config.yaml
n_layer: 8
d_model: 96
n_experts: 16
experts_per_token: 2
d_expert: 64
d_shared_expert: 0
activation: "clamped_swiglu"
moe_layers: [1, 3, 5, 7]
router_score: "softmax"
normalize_top_k: true
routed_scale: 1.0
balance_loss: 0.0153
balance_bias: false
init_std_router: 0.013
lr_router: 0.00104
vocab_size: 2048
norm: "rmsnorm"
norm_eps: 1e-06
tie_embeddings: false
optimizer: "soap_variant"
lr: 0.00834
grad_clip: 0.5
batch_tokens: [32768, 65536, 131072]
seq_len: 1024
train_tokens: 592500000
steps: 8870
dataset: "wikipedia_en"
Below are experts of layer 3 (counted from 0) of a mixture-of-experts language model. Rows are named router (the router's row for the expert), gate (a neuron's input weights, with its number), up (a neuron's input weights, with its number) and show model dimensions 0-95. Each number is 500 + 50 x the weight over its row's rms, rounded and kept within 0 to 999. Numbers have three digits each.
Before each expert's rows: "gets" lists some tokens that make up at least twice as much of what it gets as of all text; "comes after" lists some tokens at least twice as common just before its tokens as in all text. This comes from a sample of Wikipedia text that the model never trained on. Tokens count by the router's weight.

# expert 0
gets: "\n", ".", "°", "u", "ur", ")"
comes after: "\n", " |", ".", ")", "n", "=="
router:486450542491488457513436514497434435487439438498534448445549434448573459522479516492525471471499634412419560461521428472504484466476490571504525431516527431433412489474497443535406469379466540448556579485554407524532470533531440492538498518553574413522494464575556419523556544562513473454
gate46:516491510499496502482462428596547493454402459465524535520554548508535551583440485527572551486570517447503515509541430507441458449527439486432485429415366544549426532436538481439562414464529558464470487388426467491428446440474466407488420464495468455507459484465506449554450580512526538542
up46:424464452451494506586500451347434511535415558587568526417543549443435518491499455534441536533501482519515488499596449504484506506440514444369493540525491483406485423533513408511496389493541465519513560554486524453533454466491491477498475575517439473469523568533514522533487525552621523436
gate47:536534470549504491507450559467459518514373507480510447516507502561535491556449572539351574560540528475473497435525509528580565519507530408535621451541461449509490384568477436490487532462548503545454480599525495539599432455518452560534493599483459539409534559528464453507487528491523469471
up47:545468552475570498525472457491506499521537539445505493483452432520423421588515550571525526557524443539545422458469479446453515530518530486506585489532522551480514561496523518491492511555493421562512547585465449504545635500594555562433369358550453439489476438530468452487484549547406505545
gate48:532420505440459517461465571541527540466527486465440521518491449512538496563498462454451632505421591473470509541582428525502380472531481536584433488442502426452464484491423528477457543603506591494574437495576460531474494507510484474447548555436450426401509565514531428556530460558478458457
up48:509523528545561474512527506514501486460512512556530488401536568479562525462467514472594392546488487507569494447473547498473509516387588449451488520499537494525544421459574526506517421602487564556580583499543470538475490589512430547489476520476497448483489560563554450601477425485598601601
gate49:330555456553459592524482444529472481484503476524541486527433482512516541480597467505543556466464539494489497469471462445469494514489529539451388570571529579578516553484548524529527615419540435541467495484504487472639409553466482505511508518493481551480542489505610436453456478478442411522
up49:553578522495462490496503627445509476438489505588543462441519446452514531511425457470530465510586432565495451454503497480463527527476437515473490429530472591453577562542402519560462573507489504508459543597489506468531593482442494518464417491561452518559505450543415450500592416461625542504
gate50:527465572425522519384603611550500449396531475522451442444479502567602507481507445439546543419521537491548432447485504558527493522528536527477505422475483539391484398422504512502501463465493535483482550514405430535463509543521530475568446493437471528386448443489478428483535542550506482534
up50:487581552457525559483474425495524587470494498431420465522457563429508462447509394502485543460479527503439462517462473400418510468492504522451608504495623559499492470501392452515461482457572540550527367541544581504540456470479567521493534515551497490626544543472487567525489504489526525414
gate51:467474504473492570466514587543475472513454572543489525527482554494474505458416449491543485547476584467507389580516459498563498546446575544479486498565485496365454516553471524473481539494452580489495537503415523627509465396422588508440478499524582420436502516411446501507467401503459424499
up51:464464510440556523500509558493515570520487453482510481462509399497552556548477448374474570488473473434542533458507526527555516536567508438498446464514458493493553459439487479585522360480486514506571503536541480390504519485551491423511560596456414513437393488617480436488436410452562525483
gate52:493504472447445557557486463421543473508531531425523532456484503522457459530368484494469451459565475502543606523411450466472449595568427573539567473490461470539580454451491555589487482526538463500467511521470536468450571489577416598566472447427545571505458518615478485543479501448434533528
up52:532467487411534521425481461396499445517502427431465601472572517531500418497548485519506580493529483481529492520454465602383446520542494432524569398469439534452513465508557553473430494539504481524481475559455458521503510546470407513459466601550516557485625467425477464505559521482473608540
gate53:473475442479631516488511560521546501426383538514534458569445444512522602610495552493479528478507577527480469379493475500527398540474514492553531493577484535501526468563522520482533439473521566569591404464598538479475498436446526499438490493540493471473517444490490474521502449569636457481
up53:491484477495453590495558426561510409402535466498414419490523585588531535529474493480558503508560604475483500530518522554520480474488551504475508481508461450419459513515519567547537474484564481425353601526544481470429436596524546492577509509509449544439522532560436524556576447509484497589
gate54:514478470560506552493474541573495463457522521538439558532609484516609538396449449435625488526584498432528433457471496402453475616511501494536527549517437583492477491508421526513543569543477427616425520531596458455462501498475508516480463488448478438447464509509465532541566466574517484500
up54:413481494439542562454506574511508488496578474465459483494549469469487547536471562511455554537522490587567422470549476558497497639516478541426517573522572415524499552502515422520449503599436539479454529473521495577473608425465604477552547574490471456493494546495504436503502499591509469626
gate55:466414533510532506573539485532428485531370590452509479521706473418489534568466501473504461471498502508415514490501545464470527438458470478478551511530450459574463484574479556543454500505567419486423541492536466396488511430487487492465438608511480463400546509470466522508515489463464561476
up55:496499518459545577453405418597491499561490387427498459463440443513478544637543474455523516454455524550539438450424545563471429581523543540548509531397558470474517564480454541599521443533471576549452589511475506539449482513552442558539476476505568447560465537493523525463469543479472459505
gate56:510452464367450494546417541547509513422406474567544528470497463496462555518494537512536418584437528498442488495545497467565532596485487542527491511564503468426416467515461392527506483558546539499539321579491485507499482565490482440500532566483454382428549528486524438498518459472538499491
up56:500509522585523466467441544556503442492547438572527551551572482552478530453532531511555482461537503512489547478435481491652460542511521390443585525464455625472487455543524538453544452557549430512416544540434606513471488549455463440560568594515534468474477488518497439466555593468487561495
gate57:558516453493515558480446577582492534495474435514570515494414501476531467579564504486517392562558522499471410553561491449425449481436491548396472400510486475408452481444462447576572436523489472508572523471531494475470559516486453526546555491469443457473473518545514345538555501458452459419
up57:540514586505411505517547459444491430529406460539398410507545452541542507490413536470534521498411448459533582485553467516523428532473422493591573465446570436566525522570526571493463458464491531493518469527531536514506380469591422547481456425529510473500517461443429557530504492440575555524
gate58:451471513542438493520490494586475528571505499580568439525431604480532521522492558456523516604542440461482443483510542495469571592522447542501484465576377407449436530521483530496423418471451496418484549552486482531519495541468513469497462484546626436438444539477492460415605529464433501473
up58:489567581512613476529635535509461511506510510527497453344592408466534442500495507451477464447559424506523513493555502493416439476528501491557481388462502620525543518479518520512464465481496478508449459514546462525575539536445536585471506485437486549549443506545558465538429386531464514522

# expert 14
gets: "-", "n", "o", "t", "a", "y"
comes after: "\n", "d", "lo", "la", " Ro", "ro"
router:489508578524483545500487540503606496468598572489516563532501458452504469420472591513582548452580488434477550480493411435491477394436460498539575485518602543495483461507534501454585470462487516496369430468446590499517476455517466355551506470469505461437497548476529502458472502428504443538
gate19:376488427450531484504453461512495520482587554403396462501483553425528543524492492505565478556537465454466487530588464476487485601544481500453579510502483589506452408507427570475529452510442453607525407526471574506473501610487510435448493366456495511456473474511571470523478497445500494484
up19:565411466518598529539453523426526455444373486578553570525608484496490529531505488584462435534528523538528436467541469511462481426561507553511580526474409540579541547601407445542468503485547531450536436478524509563470513491479535501456493519530418530507535489517480574508534611490452555413
gate20:457543420599577433463446528482536498465530521508518518544446524421452471499524614505635486492438440493534502481574440552531501468508471452405528487521565492573436455541428469515481448610432526426505497590551395546473566449494488435529430454511549567511577529480485526466505506470442453487
up20:457511523407395516469425508523442510423489440450465531425482567517508564488524457515499492495479526459470429511520515481584527510392524493537508603515438477408405491572449567600557500537492474479471506526443504456474480493522528573502491567524399413510508583606459384519513496471599519507
gate21:574456541449588494430430474565480512538528606475539609477560451465490485580531509526522533530483467515472509455588437483478458472562464549441521418508550525517412473508531530413407437445535472484484537489466635405540452528572533486422515539498429446536400491482572504454486532459497487446
up21:471523571523481513479562511513544527466506477424438465511492593633430502542525499443491472505523483526430491508514497459577577475439534417419495637549550409431546525539439537471525559506543513511555516441464500484471488550467438568549516577525417507513519595460412515565454485460453585411
gate22:496537518546497559482473483479526544477521481464522494654554580520504498440519522544545522455524464527482509499460336574415427558470460483474440456534450483411546477487503466484494441471513497587533466525477536433514472432394524496389514518457560379554494465443576494542425529537549423522
up22:485441501589490509496496475557527439509527389550531568467519439510494555538449566498527559478630512406466502486480492417532548412531562536571566565485528427583566561471423502516520366478546457544476578458516412532502521491519503571554498523461531489483480466530521454463568575406498552470
gate23:494607404544532491503494440455497570502551405590537552583487561427528507466448496453559534507539512459497557611508442371529529608525496488422590457549501513525542484448422436568498508553521547534499540415511486562474543486465531526495527533517513499443509610527592529478499453434499494549
up23:497562394568455578496415543510552473553430609462485496523480536529426502524482384483427515486467515560541559547526505538503394475482553475450550549504523553440471605516512396425536519536500457511522521507480441514515416526532552484524394564575475512543517439575529510545495475574530510400
gate24:480464553458471505414457531507550569418638544506485490616588470570504400542518562492536556499539460537449477545550541532487473541562468521504609465581544484518404512488384502499527505526531504509466479510512549521415478505458536494548480514525448466525516581623551568549573459532578521507
up24:557496412430523514564458442489508434615449529462516453543459501522488518512529441487526415410494477405447492438423474484605452523474543505391466423434535454551551424470485464459417527433549528494468460457498484504490600490433385471534507513460425556497489511410518469485597543522497511479
gate25:502523559511517624416559468439468476397486496501458560536488423454489549506463523629505590504538499503455515395538513533442495548565437471537576549414493488475509448516533456534485430425551523534427447557447452444534398435484533446440445500544547507519408465535462510530536513492476503599
up25:579491506513588463352493533458499432479494428447512483542431430654510461481537526371527588562483499497544473530508565499553470528488563439552449512450495549511568519587439543512482512518520453530414508419531500432454473554449449560450490586507496469490594442458446509477522476488512513489
gate26:497416541560553458511516417618645536500546417525570546484482495584422514435530467489526478528449482516533525411476542488458566491472555441458558468468480466430598491533524441476380443453543506508462464578441539482463533483527508466470458575488553534514428467576532431504516421486475522564
up26:474579486451419534469479447465486566523588588448454562490605498455550454550505475463462475551517469562529474530482465497612456493542493558592471486527500594491544428469526609510525408460477523439443474502500442524519456496524551636452497498511505495546368531443539548463433548420507503476
gate27:557571486634548641436454487535499529523567511501503545503560477574453435505438491565493485446475545466464537486589537444517492517490446586426430565561487466477441456478518489528468553543562482534501500501499425426507613509457553428553516528496502508490575523625474537549458592555532511538
up27:465483454453417507501538493517509516527464553545503418503519485433558527486551344470480561487549457461471504581518540450472459574578565561530473450568666566527404521529530560498607499511547508496511565515520427534473482525411540511535507495447412496514419498476572500519518478396514501478
gate28:546476481502479478465487363437517478479501452447461512584549459581514497532438464462483536513452517573522493484473540480421570453523555562535487461470450414523462525547546479527556527466525518550516420503467544587505486412343462549458366522505427401451533504452511507598482464467573491461
up28:491535538440471424551494535493433502456525482465467478495466502451393508460510539542529535469560444453529511494505467503446514553616430591457522472549541432622499505448520527585418414624557479472503529504505459538480488579538448591624495518464559539530466532518511506486563429407489426448
gate29:482449458544491490492519557602455538424577533520530565535528483538554502498541508515440581594534448470541451434548519470467440555490524559605442527460549490559429450564579376494520460517535435528470459519574481532531455452516481446510510585494521408423465507573483436551389544480493481415
up29:520541570534557608463549459526466487458452486536441533472451463506506523541486527465475507396470637512541504559453443418537561422465458474488572549527499492403538489494594530488506433495481547497505490471541504554496573511453539537456486455558489459554543478506546667427571527450519574599
gate30:514504540537484613474416445534434558520475466517372592418446511476444524532514598507546480515488567539476517474490520452475510540559382571505524401511526418415551526493507486490540514435474476499462521477515506385451423470511440532500456512498519441471526541421483490449576504560444479370
up30:522445468485516549523498525458546547534540543439496498521595538506535543579512561505545546548534473409455552542547467528435484409445489490406508610530429448563510519535513423518428431498433432488516413481550517485585551501511555490468426475504543587572568575455518472609474522439451442586
gate31:487547639473499583524441452513585499467526495459457541458562516456482509489488628509539511581492470474498499529514444542512429555465498502482458507467525557592418492516490458415527522572506465552490466466538487424444449465484487580559378595529446515418570508494592468580489419513540496420
up31:415490461530426470498470489556417532532401458494461548446542506654488511530538502474437569444545550489454462521532549487585506572541468535496591628518498477469515547486516528408463449394491533473497523512419478513461536413430424575503564442466559564496452478511521562514440469509523445530

# expert 15
gets: " ", "|", " in", "==", " \"", "-"
comes after: "\n", " |", " the", " and", " a", " to"
router:431525427458481478542435445509625504482589517520521515367483605528505564472474555516430580524570591615521535500523524636473545498533476546557540454553507460491483506511553407428504558497526520453462464527426534464438489484505443509457486472534516585537539430542547505435515451502516544529
gate19:413552527530514508529499488567478508522597425548567521484493474534607517579477573545504529557503499523450516572474502561485484561501499484429568548477429530471578500507446477510474472536544507495393448638484632493579461490405566446554492527417573527459494528485568545445413511486513454538
up19:465509533491518524475452490548437542518439537455479562511583501527520495469538462512457491594486540635520453538494598375518522510495497487483495441491520524538503468466581482474592511476449492511519463369518378520477475571452567633497480486408495469441480575417441431555559486433476529511
gate20:450456483476548454426524495496487545507525445632503422527590427495439527421534515481526539571589503576486462535401522562545501493502476453496465449457442516463456515484529459403509501518504477512412499517525486531500413547542518509589478556409506553392602538550632485484555520546569498471
up20:515522545414537495498511613543568498559528556485529619508505540504493538538497517458594577482507490409511525447456522554527463425460528499437575449532442474385559441475523552524497422510569467412518469474552497458506550532440499510446552462462393560493439513508464475360449507426534497439
gate21:545354404500408456458451568559450473516472485461453614493510630425495513579438427495469497466569533509507452593480442494408510496548552550510456510449506567486533486423559600473459458537506536463556551513493535503498495562533506561384496514560441496537480526533519503502432487468473513526
up21:577614550570509480439569496431507503547575526554472521498548482603491501529467583574491457483472595500578582483437530465593463492545474541497481546475496558516573579629461494459459427410510504522505447567481450530464583447430445525584483457518498520431456508475443481544479524460558492497
gate22:473509496408503487459524506509403418492576473511506532447597545545546501493564564510499542497446517529530509422552557534464453532460606467519378543551514547346487497520541530503451388539522476494472517566449495444527460560557544535477490581492524546465564527422562550535454477529430439585
up22:482514410507487528446431492415504516378472556561487442534431446506568558470482443597559504473489491572401489587464545508487522437590459544463505433533536552583558478470554504503509535493469435560482477469500445549437526480609444461575403466544532510500549420448428484562499525464523567487
gate23:475426469410390483467518472485446573421548551485629445574520521476476580517438506446457505496498507593459527499469461495541458516461547410515554459517545441480551465516510541520561557538559512477522534437481485517460429473466489492411376469521493564583540562514580410439433421487494539461
up23:424562425499530529495578555492474520492438509467408485479496516455489474471524440580545482457582504524578653500427512505479433500598574469473518590429523501499498556475489484489482454592536493497579539580531544498558517516535459600450443551500391452499481533621567491459515462493511438528
gate24:479456439507432496512494564496522514469472487455539499525436502488510550544489560665534590543598452458427454470439456506507527435562524462502514441538458425621495518474554443502512522504484439576488432555496497455448447458498468435522410564418427457486515509520483522624471545561583566494
up24:417601593451607561542505444541558411508486606502488522487458622543484502457540448426561445485408512580516441461567531543462418482553561486450466540549528419460545484484516481493555524500479487449551481510473511527538521546488487524525562498562486579489547580474593509460505508454558401490
gate25:541511531554520562457549442457509569481581424487552485469508445529498510438556525441475519544426389465549500492500514451547501490572499478673511518455520427504485477458491508466482598488483510542460540593452496537612393539450467495566443485442475465435464525411587430452448559498529489459
up25:446550557573461584602477538514504515492511528398486475518455552449424514526541507531515481563554362505517511493511433543392430583568552523459485536478402492600425444537510493531454447477553547541434505516575436476485527490517491567456427489482476537580474528572485388478503532477551532457
gate26:541465421514536367442611502518442522433548345510518538476453621480498463532536525497511578539500467594469517495581505485528447526496511527472565597437505521514549498497423508546457496408472466447537549493406515484528463474498487499483477507553502474420568542471586470492543496591408489506
up26:425470542527447466509623504514475388455461502521551518442503432392494520545584467419495484462429508456467530449475551563587401569537498436545501534487439522464474527477589509514565374480578559537553554540570553465546480529433544502539468498615484481519496501528510427473496478455460463515
gate27:461520526531532554476484538491429519528507485464497504471517463528392541518439524557500536491422481590523495482489545501513472507508509541433534581514502461432561467488455497500513590460468434551450498461531437427573510623470538492581403658513563570439586546496576537412429533544459411506
up27:569538503505413569447571462532475431504572522478487542490613487466533473533593489527575529511571499450553471518414525505507425495529622580464578499468407441429524597531493497461393444495508438465469496527481507447511482486446500446404507517605425439587478507445476525512507497498537561506
gate28:498531508473437494554528537426454485533431519529424536501506455462557587469523519436517519511472452562441524542656571490449533510561479554494502511397481470491428579571590554505521505484501412410448436423416508507435392499457457510435500555475533475460513531483560490460473458501583419442
up28:467482483574546450446585565494528481472529509518485476535487577469460503562530567539594550486563527521568549542468500617454537515548546588567421589511491485490469420514412384484488558467497530492392581511586409520552513507548517558551451531459466471475535518529452454463408494443457444525
gate29:409510477449460456417473497448455484560499508442490483543454516480551484524445478512551620482507489502518527611463577461447454574507490477522492542440523444508573608580472577588472496612398472509455515610442534527489472506488431553478443443591458504413547479534531417480528530499484478445
up29:494429532505547499542605454481464520536448553478451483527558558600523549499628594516440503472574554454535431468587443541402422521502480571494457550533443491500487373514506508475483544527556525516531489526567458509555452422523523461565517447469440541544402534594539499559506478506527519578
gate30:504539589521515485501423469513556535523507465552566453529570476468430583542463508534489482476451461494528540410473397490555451595553531428474544484532426502522560532559481379471442375407495524453509492488524498573508569515503545565387510470561458481531483540494549513357532561537495514489
up30:467468449569609486537517477489493539548516532444454519466451559503438502538542419524488586530437380447500440515544470478386513600444475523502482467514479554443401523518553496543461458547546517452466479438553545552505455550530444423451557384405513545454447524480473443438489513410432506541
gate31:479503429543402419439548463520584495459492461556482476464515501503561652536419635519519482512496508466457551511466545577508496551489527455483618511440443449508559490514457429478475529521532396500479475592483488536534446525479473459439421579438506598424512564560498523472492474492501513428
up31:515526504499565475426503569510569535589543579438565418469518441480570587554449481500491474495482497496545491448553562493499538509396478543537586511545473438493457543551452551543509438516546558441504592517434665394496406421471498491492519489536478562490505561450513508490594506543545462500

# expert 9
gets: " the", " a", " The", " his", " an", " S"
comes after: " of", " in", " to", ",", " on", " and"
router:522576428486472453458377583488527459517484470515524524596497431498486494523560559533515518422375486516493559506540481615433372499511526399513490455447431515577563483509522475434475553498518484536507568508487407491450536522436504541495494503559447483496578479489429516581518464521520561381
gate18:504526472379538498493477483435516573611540472484550451568579480493462544499503637489527506388526518506529587523555494583520609484464497484549416433495472484501508434522475504428520380503462554539537478556532516590523511443520464530481506456538475472380533521476465549540574440497488419467
up18:503511435582526507483447588522493484468435559497409520519533490514495538632467514541472403418493618475480540476529468498486374467579474537560526528533480459520408540569468510533451528500567506507560491482427534472556470443536481524415581471388548595462468516529561611515491463509497515495
gate19:506589463550489492546547501498476529541578471399533519512487498463491546473411527553579535429451436478559570449500483530506560513475467522494492426457528514484523553594482448467556387477553614500536415428458565455438572519415497518458443490557550532471577550559443452566459556462433463425
up19:508475617458421578481489525490524529459516521512496459405563563489480438529610560452524463576555482466511545544569605493502457408527531504536489589539568530517535534490524542474501423441535500523573445464486374600478526454514599545542569526522449553471538482475571587523478483569526512485
gate20:568479504458500442440454574448576522511535521412469460498655529500489472474437520512465500462519468452518477490563496469503543472441553504499509429476527529588540477490528518556533466468571577491456574523477432538493529454382530469479462618441449459421503535427473383585511542477427459593
up20:640527424404504588486480421525445392564509463430486546551483513525523398476555559535521428465538490501583494498526508492541520566478431451534422476469432516483563468418535479404451485563533438428495431484465504511522439548544600450479412516493539460550495556527536481510482488479543487428
gate21:503508451460496487423490553468625524495532441518549492493469514489533445436461585448609554453494451443485540528505454494481501497429484569490592463484498577568510474536440471452494448381519466489514459549616524427463465496539528586469554499630491494475617502513489403520435438437528533487
up21:509482558569550579463475504420607479523547529404483555525415459484520568509604437584529499536561497509587502457467546502537488504552543516623540484537462469442375404489505489525469446544528549379534579521456455504532550469530550543479431544561448548503479517526477464562479454491466543468
gate22:585583526554500529405525588520533471542518462510444579503555554493491491494490501528482450462576509461454467581516567592432477566496515454486450525573496585485622471536443522571463490528580380484460472545498402432530534527473508509509383481505512471546519494507490514564423493456537618548
up22:503489460486488504473452558558532445511489527483513458423497427479483483450522496501490566536448394457509499468496487509425611553478505526551560438469513571594458455460579464468500620474523541600500451610521458436485443482409519444458505513421439493493521461463525397476530361556478495583
gate23:553488623548473492465452549529534542495557440479538567509498487568431516471522478421604517557541528509565403580554496470447545523530535490477457581538511531549557492515560500443499498532504409522440496629497386505477549541446558501558408508607482475461545499491486441493536553504516541619
up23:518489458493411582460500545509446561422412612485449506456511435479561518502485475582498509437486568478449408523452454515444497477472464540484503413530510515605495442446566477484535504554553469528489506444588508504566522490428503488595466427494442534510487561432460410451590601418547517455
gate24:477496451399525490514485435447524563519575508493496539527515488533503481471488446570552618439491492587465406513480518609570527522541597503478503462613485484513539487529429548531473481460500536591565499493544568400500477563443497472531422556555511490489452515494418431572520483363562444493
up24:435549450595561578545392543529534528536514573536564509476468554515460529478491537450531576457551526452453548471461520547543457455508465500506531548535584529468488549503413456564662519479390436482462473581534498516391565425486501510488524580482476459457467591523513473515518485481420507437
gate25:576530492587527526531507526428514506547538496508595465436466421493599626537419474499426492566515538462461432471479479528504556473477462500493531535454507528429477503485501532587548548444516547547594505617554495510607449549482522457512485529479534504506605528502540474412434366553518541539
up25:523455597459523481465473479560509591502497619438435454442460473513504403508552461504553575462497497664522523522467441459582474520499527538487452521503530476521504485455605595431471481511502523409508561475519449484425455496493470514437556506547454590531422503522480608562432533487496539437
gate26:534419512465441508523458529520496534510519480483497499437572509472466575544431488539516476524454471486508479583545474413350552479515465464531502555463512553537455564515585496519458526524533480384622606447527502440474530588443600588526473565435515473433547516431473458502530477491382494493
up26:476483568497469481498576548497490495503521629414540553574499536529457511455473570546397568460530535565540479522509473564540482532464528577551411582430490513530572556504442576435526356416514508521481476514522522541502530506535474455508481445491475444509630475542598537471487507549528600520
gate27:526498518556459502492557530414545513505491510534508544536565532545510465480484412473580423512548423533484488541546438360527458573511420513528515428478452504521634472478533554581500493517568525529484487536491498456394523507419386486466477577415501478475497535488490598573557422517488597539
up27:455484451508533400544474432555497459525508438474563480582446507426439448464553514576485505538441501564506485510490469469459492530538470523424498471554586598459429514495463521551592554510503437528508510550537574522624527544529498380541493448566451396497509557492493477546491519526408632546
gate28:600489503503514499545534491416514489501477489517440559516470548450497545494475541477533458508508479522518600600493500438521499544561413466488519422456485446435579424514464405532539488505458546508632466616525504584510506421412531451459434557484482588530451444450533538517434624496544523557
up28:483499502485392430419485437588544510547561444513495409483532563599484430445538530484458514491544518536492483493489460528546448435406533529543432539546542575583520421548521526555500595477548452462417471562556433505492448579539488598446523532568459558538499510568476418534480479471476452431
gate29:488478438453426483458507577496526505563431513505506552553569455461506482514532510525494469529472532522502623605556459417467502441539484553557447435517537526570515477440523462535570510529670443498539558415471411554589524515462491489523516511460489492464471515549434519620510464399421519519
up29:510450571526591541395625471516483552421463499492562439428553457491518498493530599557407527424501492495569562557568448499524551489454545424397531487515475530452543525508542503483513409516501623475552533521467514536454597478460476506571453505470491566521517516544557551430501535493481591534
gate30:506518483550474431493464567499517381506509545564536523532372486435535465510484605534492491534471460529555573497467506504506535545490354524469544439560505477469580612587493519499501443505546491575502512519463562529465579512514486543434484495448578475464557431472490583526413591496436429438
up30:540471538541509537589487474484449571435485493423430467544544434478547441513517477529570509479447473547497440468503428484495562474501539446529408470460504481416368435375494491578493493538520459528545463476567433507483397472506465425524518492519453590539531492571481544648507573505489507574

# expert 7
gets: "e", "re", "n", "er", "f", "le"
comes after: " the", " 19", " a", " The", " h", " A"
router:442505510486454479496569461526455519528498496483350533459536473478398547573490412506489553510559433418458445528480500525513552535417431440457460513544441491504548553540444492593597443590456482582503471513500530535530584508488533481554519556427501525416524520437455532501477553357480438473
gate9:467438489486488445570525504465498544510531525497515458533501565516487501473490484548643580569529553410449446431477528502460477559483496475561390496509504596506528403470435502567458473464468456542523555483420471584649492535497630486487434524554438561468467518501445526475471457496465514401
up9:488493417460489467432472504558441445457491426460473569490544531559523565488447527481442497597485545523550536533500484505560487592610539627483464557473468468564552502505543427502582484437577547555470494429446439602526434491468414515506563475503467509562451476427548486430522464495503460614
gate10:573420573454544435502409494533393548455516455466485526430526487419498449451560449510560444515434585410519548514616466492504516461469477496462463571523447494547498521490530418543476499595554482558472523485498406529553378546518490542551568507529458607496505556526465407543515465494509538464
up10:540502526380578529411555527562469467543473477498459481538588575530421515460523468389628502555525485529487567485579577563445558400508530424556531509453540460442457502452484466528515459490468529464487492474428554498507516438493486465422539586437508462516445495499535404497530406557560514528
gate11:469475500499485550539608520451596509403524459569424463457477521508499508460405466466451479500484518512502526530545468544508464435474516523483526470516413448608459463585517479509528485407571482578495506500406396529486624476487461575483516488539417561519496567531407533488469522510415380537
up11:481539470528551608495483454625543470454506483446468437551490450458523513536593518496496519515527454432429526409505462505574469533449531386531378459533594471390490616530421452477494444498537454513453509442503557486629460458497515477490517459531488476535481478548493445547565476532516556452
gate12:451486563413447479516474402453506553555515574484452516504498479470520582481526565552546484479519481499476519517571599588532528592518422537521503506532502522471532489557453434500539554569661474558607534519466448403596483398435493395516506496481523514447520502446449505432491491445511525520
up12:568491504481583567539536588569416564524474474534468504561527510494421501508506576538424589503574435498498448427492387589494479555479478563579547453561553435526487461430452487525557479425392495495516463498502557473501525602507478528535466490519464549433459536450565571488417449421529529512
gate13:441520514448499507506555533565448448565546602413508489504534522460371344537484502528443551525492489487444497459614471568547527562501513583493550501553546572532587541530397529520480504513574507485431405429464482467516482498465590500501517545522493470517512545491585533519582561527437506478
up13:497461501516546568537529605496536533432484436460492419480553503500490564508453452518484465458419628502558479528549521540468546500451451466434486449525477553514577538439490478500463523592585504454546612393559582543443485533557569362615502497478508508465507537511442490560510534467489546467
gate14:537521413497484489569521551477543395489461527560483515505464545484443514483419546518462528546554458532511600521486495449474565591515484600593561513652442427568513469538555568556476474548508449415504543534490497497441557576571516438472482616449484495445540508521522520425544462514468450453
up14:508520561479519481439519379546535523590511462557443420538581436536470587536480434490538518455537471533423521495535476430517444539554534489545433576453619457492476441457523406559499548452507543558485450477552478558517472452450493512528495516504514519399413489510412482580603475546545459576
gate15:499565483537484534466486409446418511514524487475466453501528476443489470528525476532506545502527583528488497451616491504543404472404477557430519449474470491516565356493568549448567423503526472590602475526443432490483447500487586537522512520481455545445502497478398623562492513476491414574
up15:640493468579421546481518539526594490509507526496494551510452585503505556488503514555553551495563455511466570547359497539432557533573535535565434569546548509416461506531422587462545561522520517411475408453503479494553451545495466504514459538511483457511472488477539469390487472577572527557
gate16:449451542527534459541492490545468451405552397587469512542570470471435524518465441495444446454502589484525573555489432531465559550488459474490521489506516516482506398448598501454627406562553598507512635523482514548488543471563481493566544556557500516501487422554472463529473526465441434507
up16:515458592530537528575433573556481537464516575422550487555452493477485565447520502469420552439444434527501433533543462586465479559436498579504536486452530504493553471533384454475499545547568501558546446581613546502496460544487565485511593522475399535516477601435518518401499492461500544492
gate17:454393457510535583458578414442608513494488522474535504427463482511513424534380539497484521497567460445472491515434491540474543385475482459517496511430561495421416454558499478557532511513503493500467514487547536502418508400409526502499431523506575560530548497598488445531554458402415489533
up17:564611458466453536501521598526440463540419609467433418505505489563535598483421537427511437524518601531494494423560503509535480545490488529484503566471438486576492452487518547463437528440564456540521500507542482521525453545469495597514575499391508530446503537457484522542431520465483467360
gate18:428494480481465513509568496557537535535564446494409489542466573475492495503500504520518506566535484432425381508485488538509523416517491467427481514542443453437583532549460428488597547413447523519410508616467501446452441502379542470473444476538497568533473548541531406524543547481396491422
up18:498459476531496408406552615514525536446575423512527440379410536416503440594538556487510504499504606595445531457511387596496522418489481530610484452508478500527564498510446497524445466486520483422527421503476478503487516509535535452520563521477563518552508497527543532421479439467468511466
gate19:540513490410474523498506453587512578422521558454508493499512331498522516561474577515507492505511385607511401486490498476484540484533388441466584496546545485566487430525568479496541501490501504560439435527639514468500428535521494498585442483501545519498441506462540526512544569497467533585
up19:543464523492510578501533630477445532438489425462446506558541459508501513469497509587462531575429556530522526619516464517416433450550556474454462582481528431451535582482440495545586494532558461502569525553513445478382568517540490549473445525512450501553541406433495512494451434579449535473
gate20:532438484514465463504547526514568454458545464459486528539625535571481533524500549462500548517494477464499541566657511486571492487468488456564442568499465439550528561564465528480530457455616497507563528494523506504616478456507485502615480470558566500443484531367497580384532507559487468528
up20:536449497507569412515540428548565424468487540513544497443446530594514515450482481629549553570485533525496598532517563475481515536515453639473499539516549426506462583559463480519518494475460497474492458548527498473390459556514505513477460503505619416561517558607481397521490460536514545447
gate21:522509446535505522559534593541508549659360533568451519382516499480447546489456489498595505519584454497439558546530461489451489438456543471457576458475592513510583439472443559511532393440492520516536550514530534540473560440520509474439518520429486540508493515497486444521493432449446433522
up21:420471523545464467451595562470520491492495547470516498543439537450551469582560482564507546387479503543425454500474478485492553577477413415493438572528446542525390533521486431430460600534582595484471476524537493551545417488518496601446572529488508525522536512458477456516453576611501507475